From a checkpoint of a small mixture-of-experts model trained on Wikipedia.
Size: 9 layers, width 128, vocabulary 8192, 16.5M parameters.
Training: a variant of Muon for the experts, 299M tokens, 4558 steps.
Below are experts of layer 3 (counted from 0) of a mixture-of-experts language model. Rows are named router (the router's row for the expert), gate (a neuron's input weights, with its number), up (a neuron's input weights, with its number) and show model dimensions 0-127. Each number is 500 + 50 x the weight over its row's rms, rounded and kept within 0 to 999. Numbers have three digits each.
After each expert's rows: a language model's description of what the expert responds to; "mostly gets" lists some tokens that are sent to it at least half of the time. This comes from a sample of Wikipedia text that the model never trained on.

# expert 1
router:501593542559465485574574512465415499461559517569672498539465505464474399454485495374476533512514456473563484516552456527510489576433500498434503482437443495401451497421488649501547629543487485514499519522431484479563573489498519431476544505470535448501467527452624534519464488520550551494545453509485478495576532521464506469473470536522498555549565524546541482510524600564453503493591
gate1:558545508499398506517402538501504571548502547518593508539567456498544450510519462469514494556487473551496556489553524550476498496509558514525481522421442625413416456472502532574362481527589516496525455530432412451476482471482555509484548551514502478437498494435580544550418497509444477548580520543530499533613563443431539476435478455487440548449536520590428444587530544497520476508374
up1:529460517505403522503447520543451488508458541598450481404610547521511480509485470527412487458492546484461496557423481467574474552542461399561484530507519565502436515592440454432537532485439506501492435468508489541527483512529526467381486506549420522403433492522488540622419424507484527553489465438415437523592429518562499522510614543484534543584576530404534552473552447526514504458534
Digits in tables/dates
mostly gets: "1", "2", "----", "3", "ug"

# expert 44
router:479494521607526516414455500525430530454520445545557496509510547382505391493503456519523557390542411574542523489577528459479513623461436554495391432467431544458514512501507518570436578488481454494447514487463501459622557453520357462562537540479485459462458533500546511469489525521548550487535450525522549453534549520535614519382452485573494520550515507495524530420521469510527507487560
gate1:489529551534529517486506502582420475429575430518619508500559549479430506403449528541504599446459528408432560480478490518464532506470467533515414440579447501482515535452564483523467489461500450467392508520497538533521552379461464575467537525515414439451581530570488621437502509421514560498492512492443497535543518632559443504483502413482487519461504458443541537525487489554531506524628
up1:513522485563461488542488453459478469479468484457532596489432515352494489438545507466551483514448549527456410437565516530530343565481522468446398515570502577488435518428484509459476536480495527533560498419389428570595496461469438507504457588449513420573494516479474502473552492532526540478504360441523442480387457457521542464525490557540415522485504444517468462445491558468529531526492
Adjectives before nouns
mostly gets: " new", " more", " national", " local", " High", " Total"

# expert 37
router:507539580573476511437477564486356564479464508571597423465425450488419442430453485467458533484551374546526501489548485475486560540485501483486472424495458466441496514498435568518437581462574406503534489530476553513466533459542503476564548585470526494543376550557571448461488554467443471561517544548454540557495529521480472559448532488525544498501559479552572377500546570440479526531567
gate2:506515592548512497476424481463489502452529417487541521490507528415491437484526552492481468480572517362490495536605444509472545470497539526504395494520521494491536497487465534428476545407523435546554512503510539450480455465472550480474567585537580542579551461542485485441544392441509474457553398529545524555489530450561435493466520472622429423570611546532560525526527446467562619524569
up2:489446470517470526492447442429492520549544514530427541472619499558486493466539441526481538429610542554479519451584516561562526634467503387429527545569484574485536521495435555512540559473545432528518519494404518437485450506517621518445526541542461464454533544495471521531543461437555393524484561404402471486496474471455481573380501503534473477464446524446557455540484516495466437424461
Directions and place nouns
mostly gets: " north", " south", " east", " area", " town", " west"

# expert 58
router:466537522491435504546538499494379435516511426598503460515461509410382441513494459484482671409524449526520452595560519514500502509402515513487506455510446506501523548427460606468438548479481511444511466478462465472544552435557483579528500572501585440469409574544641517470495521512514572499532502561519462496521517496450584462452522512595477458466477541476526490492568584516445505472534
gate0:455491496508491466465496467536412452552415439510591468465454478418474481516539483503459536458510454464520477516525467540482438456414540459512490541419538454536599514406517517549579535504500487532523485440395466449487547530579455543404613556478415581463504496411520529504512566423534597510499509456583467514601452414527490483421602488521383451492543477547492516471558497560492483599460
up0:572503466521434447455493602566544536459523480432468549493496484467587521582612573571540414501535430577562472478525468400528487540493474502517395498434557409492428446548507515427441502414500506494563506446536450508517503495409497547479500496410487567542489444471448378502492514471492583482552466509462539540400540545574511453416491481552479429462472500523500529464412533539549489470600
Mid-word English pieces
mostly gets: "oot", "ract", "ust", " light", "eel", "rown"

# expert 25
router:545595554542507509530511508501481535526480461593627415474463557462507381540534474417454463400532463477405442457510561535433484529439496481423533436486397439461459520428481494503475546514483492564504583547586497548439481506498484451501547572465502417523541543394540443441470553495429518527488485525455528538463496513456586507500440499622543533587505497548551457476587516442493584534541
gate1:521577492572504509581506595535417590481553483548560526403539482595532373555479462479461490506520467511534512476501550460484548569493466508533511488483477600487408461400519442542488489498463512500471602487582462504549478514529482507413584517374430402565492514513466517421438483431431500483426493504458506531450401474513484533571493458549416563482558451575527447577557519481490537494523
up1:496397550490494466568513540547416610491482511525460576558646517488476489469471594468662516481524542503501554534515526412559479444540434535516567509482537530543456416466466484528571523546592497487453571465490569511486511447435583443449479496491536459608474501479477535541505524578443479486442472494532550467425586547538558512498502541522525545480519527476423491500532571532542559365532
Mid-word consonant pieces
mostly gets: "c", "ip", "op", " c", " per", " st"

# expert 22
router:503580495619481467451500453473433482468583479519590516530453580487427413552546535454451571443566474426441423557490418516484519574422546555466509418495527514420431519447454616501474522589547493493465513536526515421560571523556463429533520525437534457493498539465540506528483588482526501565455461488482482547475502536409548426410501514499478567476488531570580479499576595547494555494566
gate1:485454412510557459571533541554430446444543553505477508523422570536416530560577523420463535528468444499533486466425474487465497548428526517440447519522540507488477439521500505546530548480514466455616532513406532469443506575546471494531560597485508461497487596495490544504487487355461607463479513485479472479552557414438550496438615519570472577433455583524548566431476568446472562541500
up1:480431479530550432377456474551479497443572435407522526491498495527447451489575548549591484487554448512387559435583435493562485501517543523478515475505504524515509466537491390568526520531538516554514489566454537577541484521605487439441441480505440414516426555440516482481492493484479503544484480571542472538466490543503621444520356509538571547419529538553375513480442440466501485444490
Year digits
mostly gets: "1", "9", "2", " (#"